{
  "num_hidden_layers": 11,
  "hidden_size": 256,
  "n_experts": 128,
  "experts_per_token": 2,
  "d_expert": 96,
  "d_shared_expert": 192,
  "hidden_act": "reglu",
  "moe_layers": [0, 1, 2, 3, 4, 5, 6, 7, 8, 9, 10],
  "router_score": "softmax",
  "normalize_top_k": false,
  "routed_scale": 1.0,
  "balance_loss": 0.0034,
  "balance_bias": false,
  "router_cosine_scale": 20.0,
  "shared_expert_gate": true,
  "init_std_router": 0.00793,
  "lr_router": 0.00101,
  "vocab_size": 12256,
  "norm": "rmsnorm",
  "norm_eps": 1e-06,
  "tie_word_embeddings": true,
  "optimizer": "soap_variant",
  "learning_rate": 0.00524,
  "beta1": 0.95,
  "beta2": 0.98,
  "batch_tokens": 131072,
  "max_seq_len": 512,
  "train_tokens": 755700000,
  "max_steps": 5766,
  "dataset": "wikipedia_en"
}
Below are experts of layer 4 (counted from 0) of a mixture-of-experts language model. Rows are named router (the router's row for the expert), gate (a neuron's input weights, with its number), up (a neuron's input weights, with its number), down (a neuron's output weights, with its number) and show model dimensions 0-255. Each number is 500 + 40 x the weight over its row's rms, rounded and kept within 0 to 999. Numbers have three digits each.
After each expert's rows: "mostly gets" lists some tokens that are sent to it at least half of the time; "comes before" lists some tokens at least twice as common just after its tokens as in all text. This comes from a sample of Wikipedia text that the model never trained on. Tokens count by the router's weight.

# expert 21
router:513546495481420517527545506455505457553544485537505524497561499501504502508577567509411444532482498511595475517516469533523541500452493532509541447575514524523415550448397489544496518506535546518520513453498551465538444501496522538499416476507470556559497444528458428528460513549515497515525474484573485511473485497540585481480499548508532551500482424527463501514455436503494472493549533556498484505483504525467506532482583456541546537525456460431498515528506485482479463438581484534465439556536549466389512416473493457454473468444488490564455503501417517509526498424521588364471520536492565518522490511512485444511473520526500506595503502521497476473565454516471492495464531503464501490488453542447522516512559460478541476515445539559508540477394485578500494528517490
gate0:430461457502455533511468544486490527527533440470510478544450474482507504441564501532461488510497537456476542489496524481441496496525461474407488514441487529502438566464480510482511522480460595523527530485470399525533473462545440388494460432512510535476514539477495563519451483517533436540512531480548460431451455567536469543491484484517530450500447510509435502463489524505441507488538549515513480517551472453513518543461439422488464525482475533484477511506453474453469416352529477458503449542519476504498535436589462491508565594446466487592505571553489487480445563432482526560528450505501506467488514489538485437468501473525475439523510430507430534515558516432593513485527444492466565443516519512530498527493453531439483481511497502493486524510534554497548487550569510
up0:476512504472472486453484478504559513509522528515499481520513558537575499503508419558503475496535497428545396526487552493520513434527483520515391493494486524533531459461487478411417565516484491491535458484481473545471392456475459480531519493516527486561515520523505505511520481431497481535499454517460505503525483528538466490434560529461506444470444548556468420502558455480479498463497536477440532512519496420403434516453451499478491519451493573540498483526497487437535528455466399430500515537466503524479481469566473502542547510529447535484588503538504528505526459540364498502476527572519468465567511503546453436548469492448491518475490450521427521485455520531587527505628467507482517461462493483525552465562461463516459509489501464527494545507500533481525582550563533
down0:516470451463508475537488552424523468482545523486576484505546504491423466532494448491516523545484508475566500509491471470484559523469533507435440470560497501528531516559510454529454520472501503474573546476424519482492426438433502495537514567506501507478533531526557537446538523526423475562493499558546491563533472461510492546503506428511489474524538498478503476581496466498445499499515492499544501473528495464474530511537506543434528459491567476496503436495505537472441452525488468477450532537442416514492455516612475427518531581475445509547487454492480508485477448561457505392538429497515532506447555531529492489451468524392514499518446460530444535473494449504542545443540527527562527439468498480558468524507469542515473529483482526448502533462567567637597474488485579
mostly gets: " in", " during", " within", " throughout", " at", " In"
comes before: " the", " a", " order", " his", " which", " 18"

# expert 66
router:508472485451508509527516491521491476546555524441542483506469555555568489537477529550423457516501462401536553559463482459477473463506532458412502472439469609504512459488532498541502528458581608527484547478525442509501551515507460491504578510487494562553511460455505479520462482579568571498513448514443456438513530504511524536554488501453535518518526498535593514566461449527532510457528547544418525590534528479412522495470466465539533534477518517508553532510470543485548423557446473586512534479516538504498504513506459478519535501484462474503477541562553579460548478548542491511479478516502471428507450406506533586551545550520451475485564500446467526508412504519526497491482559443491445527490462448459463462489478489517536468509545501484408494491474494478525505447502495
gate0:565482478488507501486485504523535482519495497498481540535519440453430492466557449483486476501446540417516514486476411550519471501426531534534500528545496506476563485504520393460450564490487536486496495496463478533486400519477537559485526520464563464520508476536457488479458491543504466462563485509489447431520500471484456482546585484472402475477501538567539426465527470462538504523480505508462441524535535491533527529587445482531515485480498500509488544495472400447606448542521490597487376505506521419495441494523465488443501604545449537542524601454426508520470517541502513546501542502527525512502493514474504555513523548465464562459448478554513505558499539484510479467458521467567525549581484507506588462526522531492458532556523468511487563517546516475437537447510504
up0:543504481495508458462592600505449515494494430481520519472472448525518471454454516455522517507492550508489440482487464492533494497525488489453503475491583433438494472515543494546529464497478502515448501512511464513465586469499503422441503521528464461433556516454516450514484482565501570566445496462551562485557498501502549460509446555461389572434473466471464606507526503546451484469489516575531489443442491441426476479414439471459477547485488511467480571563483533499520495482502500515521540462463476434486531393550508476496485500582499482490471531476494499471468523501506526521557509457496536505622583548447510454576479478467531491476540445481522537506487503491543544567508437473578475546496559493462394442494504503491497472524459563501506482575507473469466522486527485
down0:510516493491480417558587590462556521475545527544495555423487461532494542493483536507461490513528461541520507512478518488501503438440487454516505413552443468507523476557450454483524573480522550577513420538507459477458499456502468533573493561544508490488492518524527484507421546525534561548478485537506525570600441459476543490530475475429548513568497503505510530459482551522499423490491515413540520492503566536506427505502435559494474535473501463474490511525464510419506484509518496539541556520450453455503447494559536470532482440527530518514514441503478493480509515536486479478543463513507478448364517563511476425440455450582515558473493520523579462486536495540558507513471470491500524508466521576568499413501540544532560468491408473568534466509482476492500519560517541
mostly gets: "|---|---|---|---|---|---|", "|---|---|---|---|---|", "|---|---|---|", "|---|---|---|---|", " ass", " Er"
comes before: "\n", " ", " Succeeded", "\n\n", " also", "|---|---|---|"

# expert 37
router:549425511493549452573443529517436490495488542439479520505527555483520447440592567559470467414516492537435529492493433435525511484492519539539495560525527494511529500580469514518472554478462466509494532487485475513470440589563512537518522466513540541500511503512529498467504412512492486537438498480416574488519500505485511438516497508491517560534507579511475417512487521500520492520535546480558500457483512453534465503460493471426589411442501585502515484558503437454461495515457529484585530484519492503478435521526482478424477437520462448440482619538514493484548527528533488466449518492491457526540458443521514507550545535495517443577474473548482502485492448473518481459516472502490462515499515490407525495497540467488590450557480465469575482430522488421533485429548447
gate0:420511535555488502525561530493479468487508461429427533520513542528482552470476446551516552501507513512522495454462484479483460538546490478475505530527510488578528521460473434475535552511552494526530442417454541519508471525504382500475540504525540474506515464418481437469624500482442489481485469569507420537544466451508495541495494497613560441625517615516519519497442500467545476425516515466543524508495472462509494540453466493507489426546496559457569561508470523427485495507499473455490477471512544597482556509463543493523504458523539506615415516469541492463495521462492473535467505454490570511532543544448484526454640484531483543474430494521568523491481480509465467551507511496485536485491500524488515493492506438500511514475541485523523497468483518458484558488475498
up0:518469445497532492405485544468541561503544503457557502487459558542484464461482503563415574533443494443568552497436477555514540459571512563511539455498464479508533461512495506426497517546495453475530543463513513405514494487476497527494440493497517462504519535489441568469549494471490441495517533514503512444534543458514426543478528536514449538447549476469466525517494501471504469526515562505455498488482520549574515453437502518461545496514548531437409527516506482482465553516567463520469535459475501509492437485577459468561480510501495501529493474599458499566484469509469458499539454540411466481471463497507456461524422529440499495539543527529450473610547482477597542604511526536541534510528489478504512513450465576510466389502518532541471395534460485521464503462499488
down0:489516508537442479535499478411562488463575464472487524500528410526512420465520457496542502549490504462493578538550519504447471467549567518500452459425501480442446364541545423477554529417450548463518471515524517377547452474510452424454455484602460536486459470475494530486476526575543517516529476471534530481464452508491456509537519489581508459474538444482579557477525544496497473459548535456469458471496428547472508473423474518557496528507438451538471512516539498491531528513546546531485524539539474497503487488478495432502444534539452538482450510516477519514527496465465507592496407482524513459512416455485451446493501520506469487466537462443458549521424512527501485480487484538494471449507534426435533477510534499480452566499504559493442471531470518506520516476505517
mostly gets: "Over", "===", "|---|---|---|---", "==", "====", "All"
comes before: "==", "===", "|", "The", "=", "In"

# expert 95
router:462507513541485476449499505456436556512420462523502482510513451503510495493476567492420496509513515479544486470524527535523536511532506561524394524480503491488547557426482471451522502514444598466458490481493506503594457433498515425435484522460443508493535492475530424487536555443485498474548489529544512550511462498550461484501478524505493483499464474517489531517541541531391431466493453482510526472559544423421516502519494445446447474501479579410463559444502520508471510524526602584513540546554470527543495432513445491533553466414507475471517506478496513519514533455520509560460519546489556488425560446467555476550525519531548509454447432424549447565457521543498539413467514475530526567512483500506550505519552575455491498465477463473488475482512507438447479565466509
gate0:567547512479487463473538514484494422511490519561565536534514544486454502484541497489422504497443485485478547475531480530463541620523474464490524484538553557573599525548518489552500481589484509538497519553568456458482520440480449458551523495461499557493502525538507534531497478552578474479494511513544523554455526476518474464493538543523519492477482514488477542512511557570566549478458465489485466500532442604501498595523513513414446498592479526496548478502498468471474533498497518567476477507545518482495510519406532515575501466529478433499423546527537442578499491523468484511557483483405555501518461468515507498459553534545532506551443499469527589455504557473507532482503495521572546446469490451502518429452506475500593510521420527570527466511480517534586436462539514
up0:471514512525510498538475471478563458472479537463553560470471487474524514515534464538519521456467557493544549462497542457468414462408428489484541469510502455482506548498462503559524493597432565434606465533481463558567514498512539496433505469517438527464479519530540428507549473446507503514464439487481445503517505488586512509560545549500529510550552588507517542440496500513543493458465515440519492458474498478564479494541385530412566460516517488504533506465471487490451468520445589554517480473446528567516481518558465500491560517548437454534515509498455536565472467448478413517502460553514481510552446512523550526485453493543460454508414533596518510522476445482505525468535478508452420492500464549529491516546535510502474471451447522438542449437500546517535536523493475
down0:441451431475493540508449515413437448436455457437472452491472482522477490498488516570507452514526501430600448435508510470518427498466521544438448449552481557428441490516486551624511545416493484425510503509504447461487524619534502496494505527463512496559547500483589534527504530535487535481520498506563506481613546537513442596514503461434483470536519521555530480531483517509502562559491516459472488516464492493488463522461453529494421472502428533520534489492536523466528545466495501513512458572450518492482581519551506473500511484525534510505551508515507514476483503466568454476471503451508417494515443515522488559521509444476452509488484500504496578489539458490467576472547472467451503515512514519484480487496460503449464404475450503482503585495484446414514572520480443
mostly gets: " Award", " Awards", "itation", " Medal", " award", "ization"
comes before: " of", ",", " for", " in", ".", " and"

# expert 67
router:494506528521498451497509437481470505492530500476508432528531509490501502542499565545477556449465459537555443495555467417512542511503521440506483545525538499561524505465513514508508550555471514450492519568596529511606479496532489509479507516527465532441410499538483526551531530440478512423482540536526464523489470550472581512542444550504488529496558526475474503495425605417462442578553471439567480463492392510515535494508466524457493559517438467457487520495486460505466496600425482474512549524526498468542487483517502557525547471425552522569488577447436444542514469509455504501567509493507441469473533562503522465531484554506556439464446530489523470532448497492477519451507450460537526497501451556512511544479434516494453493433521450413477449553525471475425529546477476
gate0:578489546494520548521402469473515500467511534462532483465494505493432532496503456507515542487563518511493464474560492475531519487483575468526478494529469487456475509493506486454595550527509456531514568445423563477467515554499576500484434521497533492459493496468515459462492602478494515591497510586494583577453451521472491574543491524460486491543511523497621468454514479477488490519486506439535522478457533510513482423479494589421584558513486444510581555436490475549476551485556454470476519550501524538505488495486455525454476513488559441482552475516471463528490467521443545508484496544561550534452541522516572513502583513495549596443557475463484456546509519434521497467569541502503485498451510500485521471486524525494601538490516530471548468511512478491489415418438489
up0:578516489494534484456537504507483471565444530431448518512507482572523470514535476438438475467480531475427521471456474578530455491519523507527476480450522499534537494522491417497503447500439480473564469426494478553452499534483446584482483447509519402496550423509473534548522466499556448483557567519499554482509465454486458518488537425537518547481458421519486467514477508578461519540555480497462508482569502497510492454513509570574398451529560445525512455460475542492497432535457495501466447461521473508581491495522575472502507457459481525366505467442500515445487456511535538467469443485571486542534523565543475487581496468505483444463512520494452445513513432519487450552482527565500540470494514466490377493479465522510484513505488497526528582496558540511552538477512512
down0:432463418487506525500529490403536488507499446511567513492550435485487490581513447487493462591473532487456509551479513541465483583488508516490455477479537551464509477517472594479499525484504449490469555503523496519523465509516512485501514543553476536527482530422434428539370481544452554545461562496488504488470418527483426549557478528515454473504516570464440551491491520591460539497484481470503441493539478452510498512526521431516528473541420516460470548526529495570462446524528510527495463505537512508526504535540470522461482498510443514494453529530500493426454563557521555640514487487555440512432430468534460435560585487487527468494411539464440487475588505524509466461478450507479491459481533473512471526501467500440489488548505478518528552473439537455488526542519525
mostly gets: " Davis", " Jones", " Johnson", " Williams", " Wilson", " Smith"
comes before: ",", " |", " (", "'s", ";", " and"

# expert 118
router:486478485535460500503523477482432464502441457424526479485520522430487518501491447407504542520486528503527461481496441445479488546467552497532592506608511562496497489555556498570470468497500458490611472431504477459467567467458520475417474476451532523464482486472567577474458447528553510463441458527492499489477582494445512540539589545508473526508489488482506470490523467439565483496542503555496467597512547524595523466476459423556510491476486432518498557532458535485477508480489520485483533432524496507552547456544486498551479551498473493528504498503492576510521484508502548484497567542483478539473459496451422521485454551482474484491476512516488504534468432468485419480480533525599519519502534433612430539499514450504476471521519496506449564509497488389533466425527468
gate0:555503499419439493570504467474519417498490468521578474460519511400482508548445495496418532528569575492469437544502526492534571483522438524507486522550520470491516519522577548525489563480487447453486542515512468518464548539451518551458492518527538522493462544465481488497507570529517467470519501488475570500454513501461498575591464458538602500466481604522535476439470457458462479493501461512471416568491482557487524497531473532415511499549459503521450507486484447492482420540554542388453473484557501472491499531523475524505557486510478492502481516456493494517438454616477542482491492488569423566504476466423514529523436482463539505483501499472456498482520494495470473453528529556492564495524503521505453481539477528455461458385457575534472482423513443488526485478512506
up0:531513459542427452497487471494561456458518419459486402476488475458537494446453532501490529497467490516515466513541548450524489556460479484559473449512481512491528542562494522581416513504491485569448531504482506474447478466454537525470447522520458553472523576499519509520469455531556416479427545496492504480538498461403539534560474438526515478461535570526546445456495456441479538459502508475461482566508528553473517462482446490520476521554553482468366486549513500570406505553482499474495450508513494477459448549517561434573529499540464534501583520478466476511398471513488525462511575476556493569462523454433571537514491500468543465564513529500465527535500491460531486425491497543467572461465478521533456538515489500479442452498464576448490527474528492471491464554469549
down0:513470484472506417542520490542554469513507470485459523517497483551471495495501475542472482476486545550407536465468539560438498549419566497440479501574442435438490566566491583473475438570470458494512471481403532511508531518453542474495488498501485456538542477483546454485463460556521518494499539451464514543490475495457554432516473553524486482496471473475517460550474471530497436521445478508496479540566448574568500532449573465515459592423456479511534491489490510523478484499530542508546539532477527502485531503577419548580516586496507471524479478546488545479558520528635547473489583560459460557454541515462426543461505480498495473486540508494483394539469507527440481535493427478542484493526494529530463508454509450529443526532531509556426444500528518491484449512466497
mostly gets: " —;", " TBA", " —", " −", " –;", " cons"
comes before: " |", " —;", " —", "N", " ", " /"

# expert 87
router:461473499500447508523561478531504456479535538456491487536424475510538511446482545422479440496494431557450463502485464464496524588485467550563451526523513512504505481551439513469535473401566514485517499460507436553487483423496545556488499533497506486568483491554410458511525450518486520505496503417554492517574401533527512537575473512489453517515526507452530374522518508485437476447463488554475517468423526496496564537501585442474518533516489512556520492544527549520473473471554460455554489514463529471388518523587488519479525457480478496530505479573461487480553508549413512515519486483490551495581503526485495518539521490530555560553500488520475521496492443500465484537450497447412476516516435476508499439501533396540460432565556484514503481552471499572492493458520470
gate0:501521471508436515524473513503562551483417509476532461460480531542518533479462521518471551516471437445546506527471487452486421494466571468607502479584488564500530529501500555429536450497521545486570516512454490507498546529440463551479504487510534526554492525613500513566530554502480404545489535553534519528509479468514467501518481445525475470519553433490461477516512501473488506487541523474522532522400532478573532499494486415438493516497511433533452506590579441461445546504481500409438517586461496548462520509464471420504503495439466539563519507547508473521556447516448432507474476584570538516513455459532438481468497501466518516508479470498510520568527537483529539556514537544523542479496469543399462503530487439541516499483404495427566526518523507508478547483493468
up0:588510488488498488480537512544471492465496441530426515512493462503553520487495513540515487496467521499483533480561453581423459529480455423530469476436508561479541513458497458495459570512525454470505404460582551532548530535546468436487487524451542480471532500482476416399483458488532521493484520495511468496487550508527494517525387475508493432508498489455511498504430521495472528473494471540517442529500531534513587533497536545538502551509485497456557530401497500499532490468565472522476490423519533490555508506498464650548510393461570516439517512475521431600521506486561543483489598471509498454545523506520530568497459513510555480484417542472528481514517485490398533538507511496461500456536498474561422512523557483489468538491536506420536555491468527505524530462466507
down0:454558578495492471454479537567481453463473520442511505531482458507466489488519499498433516466463406512554536480523525541520460363534490511496541583554442514505495512597514537487506452572523495517493513499529498501475565495487549533423526580525515585490469526557500528546577460508575528518514525437496531579477559444543548463510417435526484576463529487402531515513438444497519556478508531560586506480463442513492506534513495510535470514532472506528466514472499515542470583504557482483541487475492432528498504578494512540519481500519443445503487482524486507515562537468418510458522502433518479561447538470473522483516565499457465465479512565441451515574525493438524572546479461458520500506495490524577519521526481490544511480554476517496496470490528535625475480453511467
mostly gets: " with", " With", " featuring", " without", "With", " alongside"
comes before: " a", " the", " an", " his", " been", " no"

# expert 98
router:483482497508550533551467512498428534542479478497502502480503508473502460490516519458467518531556468498536485489510498562551527580461589542516580510445472554504455472564481513546501525505534457413486461458513455438496514482540467468403521434550495491557485416526508530471491517468578482497488526542501585500474568516460374481538443504491490522485525501446518462542460478477455502518544477585438553579510530427472474444516440435443439466489504419479463471481433479489456498518465493536546527485558427555518506494540520495584473527423457474514575568554503533536524580528451450463540584556515456453462502482488531469476503550515456539533503444441539501448467528533487512484500507504498484487567497471510450455437515461448495455458436475528534508462505446481566485459467478
gate0:513531456479405496493620559514474414520514454494522505510495438523533449400471532525450510486533463527554521444517522538494514550512538436484498467562489464479472463487463462534437468450424505528522483528514444484545608487471524531479507483536532548503536518524495458542476480468564470483514505456520528466503487491449433473563551522550536534510390494462535531427510518497506519459492389510444482546555470480506504500479465552523453446451449533516459482523561517537407446569528493555480480509480551464439538498502462440490492526515511515533514559477532471446481536516501535518554510520496478443500501484549477572526526546491563545455515525544482509424530456465521495567439531491537612497474527440582483493448518570498556513459481510394494497515536505486516512574495449
up0:492494440540480504499577535578472505539469514507510439491546466503502519436529464528487452462396437531517569541553472501515599491575574545506493509526550567582502422487500505510474453487463555488506475492489469478488466521371491466470536485545542503551509471531467481555501500491482513464492521530519455490475511495546472423494509529517482554383493490476493484499523514449491500551559421444535420457535484536564484511457524505520554455521522482484459409494394544482559508539490485465515476574482511509542577507519455541523423475413425538450485566496495533572535535516509538528459556584523507516502514518489458533521405553472483541558516497427435505509467479522534496573485516500519479542410492540480506462510491487492516450503493471561467525549480529454517503478461518
down0:502481519531607519508503500518524523484478502477502442443496534429479438541427535540440585514512511545508436500445502547520480519561545483527484533488491437496500533557541566523487494494532545531508503458549527512482568495495550460456572555553475493520513540579519467560504505478564529515523531507489555477576494537463500481544577501463416469454464466484493484527516487472535462492501470526505491476516462502435460469535480487538457542533576515461538517475512401506514465510505604461475494544492458503521524465571510530470504488423521481520570475431532568482572457503569511473522545550489454478530534565470467549474442528476462532507470532424479477612474528524576523463576490468459545531476433439520532453404502496518462528545539461418559488530486444535561549521454552
mostly gets: " Votes", " Candidate", " Apps", " MPC", " %", " Result"
comes before: " |", ";", ":", " Result", " Name", " Time"

# expert 62
router:511461444616539498503520479548466447452519528502503461484545502420521472506534569517502546439542518502494438506527488425487484388530557511553541534496496471533461442572516499515512478536493507472564500496532485532473476465526500474509490460454503471466553591494478477514477517489493562490575565532563536521484536546512418482549461569524494480488498501536516418547491510468514483535429476528479474495399528518504482526466451540513430470442547482531484468548478458475460452545507485535463540541465557485489458525539434473448491372541412513524539525468522560522494562518485552453525489532504483487484414471574469549533449498501424517489484468428493505512543505516538474607503523581511488512550529468548522505452500532504557519443514415490477570527512484460540503524557421
gate0:479533515573516502439442514574505459427491463436467398493478453499559456510564504595421553461555447506452476485522425443472466543483515430570515520547436552515561471510495485500517479526447472439562421545549498523519482517467534510528474500526546462543495495583484440534475513503570464540496480508544510469409531509483547562478469487474461508417481585494496484497484521417465527479468488407471456537501471507493462519529512561469470485450489579570535482504550415455506409485551522487497515544546582523539500516532528495517506455498498485454548494472500537488481480505495506519521436465548501409513452542494521418524524482460483495466514499539530478499472481544467511560552501517417530450553565518533480517434536517525468433424462470507448513478499527498530490548468475
up0:490454507496498623454560489538474450532435435577429501455502444535526551503468488441472438541529527481539570518448552485512465448511496529473518543507503569449505520557395499551506520460523492448434497491485472517537532508559501459457487497479467429479500478506496523455505444395464567534520554521493452539499486495493541474571531470495491457481550543497446495434485477494468507491527545500541587466531485597521510550445465466564553441532499554482514449504510529527517594442558537446534460481508456414523497466498526522505480452542506530506554525479468544464555546508518481459442599538528545481548571516418474501522469453444552555474445501529535535509530492512474566455491476551476536489463479445525513523528457517528479549487503524442504541564455446478500441463503456
down0:481533502481548449457524474496501508453537504473470523468481493505515504535578542495556522602490499507561529378515539521538473534493490494477495549501519546441474500466516514534571545515544518577463563569469452452483462517468424481445512444560468542452481539450498503536478495459533480405554549510522431474614528531481461567512492514499498501526494482484464570461523533492516462474493526566387404530496496506464479434485455454421524476521524544503461471568559521457443439426551568439542499510538428490519444528464512530476483464442536478515526490551537485523506508460549500514490468494587457501505543463503511543490544483520523469535542557511473538519477608457456557538482523504488512524518477502491588429431486468451506496457522531470494461545468527533446478530462568
mostly gets: "*", "}", " professional", "^", "†", "International"
comes before: " |", "}", " career", "\n", "*", "="

# expert 54
router:453515500508555437440516444464550524474515443470480441496505482525430480549488476491559512435439460454482477462593449527568519503551516466532542585424570558481547566456465495528518449512453471466517488502511499435523447454512462483516450523562497495537556533422492443484494527481514494478536549545486472533464484452560449546457464420523432442457524499455480558582559464550495466489465482518490409478528455508479559506515485542473468533502477489432519584535466540529481481526542469510468459507478470462531564494474499528539532427503510402504512523490474464486481470454544448534487527484461455447472501518456506531524470472579529462440449530526473473525583501547496454457536562488482458455518548471580543472463515454436531483431502486474549480485521489403428524461549482
gate0:477428545491431581481427454445558513545533491519477463581524505464555465503444515535571493569470463514518521530549483515476524490509503498543527484499546450454457496514476513540463485510499515401514465426512501526483499495499466443514560561498482481440452508485460546480507509552527493555451579491508488464528450467528587498528566495556501517452460509460546476488377581422526501537526467494573472508543485572488486427437569536467399530477443472445461506538433597509472512478488485428530473415495474489488530534571494452564482492537594495465517515498514550538462463511426541471454451524502508484461485517498516509509527464463530515477480508543484541466490459520505452505500527520480476494505474527548431526541475633542542518473538502541460491538474427508466544545479522
up0:529479467500480438469573529450521528535575485467491461548485550521533502582500492483509471496504455488531516569464540467429496520506572455513514507509514617487509563498519472494484501508536426551503529516540459487468588436541497483473477548547487517421476548493447518519541504499428595479440502468519512517541504477469549491440464561439533530505540454537534497458522534426546455441426435434581476504595516483502487482495495512564567467520493458514382518457510502486512549525521506502488423478479543442518529548513551467500448491538469615461483522471472548460475500454503535520535499531402560559424482512498508564494575483485505449462488504511502458527469456526515502499475440531497526424566533502529593535500498522524533525516527550509479435481444497437490448491527477
down0:539491463482494468486439496458492493493542463516478502544513523496494534554573494519462511475546459469494549530493537470467461450491501434558509500573552459523472507484469479494516445457508457502574475467470496467476444459506526468474561494406467471456501535500476501507550514507553505495471532497524459527498571381513558620531517518441547528495533493517458513533449530481525538554456490500558520450532442539483520529476597574503461505452435451415551489588451548444563458481480492428510446449539533477514488507453448507513537492490503522559490514492486549418547580448501491425468481497548509502420464470512508501564523523466523489531524455441416490457501474521440475547497475450438518483529472544578445552566470527530570514479536459524402554476527485563463459486566527
mostly gets: "hel", "atus", " counter", " project", "see", " objects"
comes before: ",", ".", " of", "ive", " is", " and"

# expert 82
router:476470479436414486418447534569455499493551460447478513498449512520448559480504467506452544526480511474517523479480443449444470417426503517470555496505399522489533519456542446502500529469515419509477489476575519512510505517519517573458551478596478429548494514494469524436468466571468499570480488571471458453520545508469454473451496567506512474514524477503474472556491615464532494532484501525519426570416468566520524534459549569504500466467472451455486511570494474488478517441512503485552532447449554513533568426556485510505493438542521480417488495507514551437522502464497501477446495533499438471537503535433477559446456527414509527514519527533498453458490511448532471487417544501554443409515543491496494462518468519540498515489488531485486487476499487508453544432454431
gate0:551519492527478520550477491461551436487507405475489455455425556503482536440481491465549546498573523507516550512582472490514480497575454495476484454534459492453586475452523469437504399506482457551498468491537406502484482562492483482451476523495451488482532527505516535483467522597509551510451465557505511553501478506505514397499422526516500520482498459513476513476528480543528533435489492517468571466436548530511530496536429518556489507481532542542488476412490509435513541487481554534485494556522518478501507501500481472491521519589453579513503543471435462492478513422540581501417541554443497452580494498516483476594490522486568501542422490566561448472486512485514427500501489427531543483543528494460495485429533580520510527448507482507519486554480552591488574482470536
up0:454502484461509484505451409500492454430550471490452535553514507534530532485487549524555502486441543534545525567496554499507519501471472511522503468571508477533417539540468434476506481564478459533583573532540530511486544428447495486555509510539426462504561508424426459476540533377481517472478469505480461524493449498506463485533483519481428518466487516512493488503594505539419532476502554533513522488482544510504447489510530469584551467437420532480490472500493539484492464471471529469529489488442488461512568438472507505533520485536562389474472510478514468391496588428554515444548513580461500485497497472526478454492449528529559488504485403463490464444519542514541586530476530573474541482556471418491482535504591450490468507471458530492448473494484484498520524539486522
down0:535463471504494485574479528487516455487551537470501454456459534498456487519455471451501545426499435425487521472532555519520529516462447498478475423529577547563508516476467471510484435539483439469531490450466486465535510629517463551429510533532562565488487513515509528493464525513458434471447499406596496533457512469467451545466485443454514455498500550518511576521518470575473501518492479392378463531495498498455507503524478514477521469546529487474495508433586524497426573489512560492470393512468556517542481493444472456542515495494487483515471496525490464516517583576480554499472500510558481512515559443489544489502474491504467558522465501508433460507456483444435460507519524485415538567509539526464506480444552410506484521494474502513478426451434549463498520475469493
mostly gets: " 202", "89", "76", "69", "87", "79"
comes before: "4", "3", "1", "6", "5", "2"

# expert 126
router:509504560489492437495453470506475460443497534506564444544519524461508435456581441475488441570491504479524449552510516484487469532463531544559457471407514434476523500491382501440530450500546574472538496442461511498515436472467432467493482475555417514507586499509506449520489539505545515493495454504495522548468465450516508459456484529539535518511481517490505504498536467440503458478544505530453516504383517472532488529537565440520514484513550505456557469518572499422517494388519485536496462499498571489437532509527479493459437475483481515543415486482462427493500489451526521459465507510498561565496443567515556481553490495529493497578501447484522495518495527546515479474535551568441486506406520572420546490530450439475477414560517536554482496528457460527587509518489506
gate0:465483463455587524550440454563454568485520490435519599470543525494484510469526517494583532508525420542565439486520419463440477476475464515438459494540571508574496458491509564492562486469536414513532466585548503512522591489450448468470526516450434542491488446513486523485494500499536458484495398433477520580533469568446557493485513481446497460498414472477518437410480515450482504537487520548480534524447442478519509487524470523523580520477509459406464513499500525538515539539455536490468512537481494502456577529528467505472543448537427482499512578516576563417530531498468506514536486504543533489520492473560492479481477496560493479451543536502513566566483469439487516530455484476452477499487504410516510488458459506518516495477446489438460535450516521471500520511475443
up0:486509500468398460499510482501544467531491478561518531558530474498538492498493459570460575478455451438453562525490495480508536511570453495441559511562468509454491551435486457522413468491507543576492536491533549472489397499548483562463430500557506441469512554520443529523524496541458502479512556510501473461467502463583509511455551536506488571585474473500533489475432568502522484496537539488533513489536526528523443508517497485515565487549459489514457581446506583455465531502474494488501476482545486505482466538510509554574552514515603525526442463575529487571399514525482467496505525504481493412512573546524495451429422540501479569507524484498576471510536440562481514420531507434532498490502461512506465490529529514403505449487456479536514532531456492534545539457438475
down0:542504531485561486573486478471484529486519560464496462535481497508467409435501470533523476505604542456525490530505475537540424482508449469515541503495517561453556538507474551460511451524475477525410501507530503422543573510508518480495404561474554452496494520515519584474508530493446545539537491488487505496443508510525495465530499518478486494547443496509397475530509511530583496460514512546469457514510598471499493441505505473604448498500512524447517519568530477499499470512511520512492489485501478476478428518480516533558490484529520467546446523467482501553452480503463510517434487549475591509482477534472449499524512534528563387551534510487585463493476487497511444478525526551507523465532564617498472537547412479357562543511542463558540480461449508502535406528452491
mostly gets: " by", " on", " via", " through", " using", " under"
comes before: " the", " a", " his", " their", " an", " its"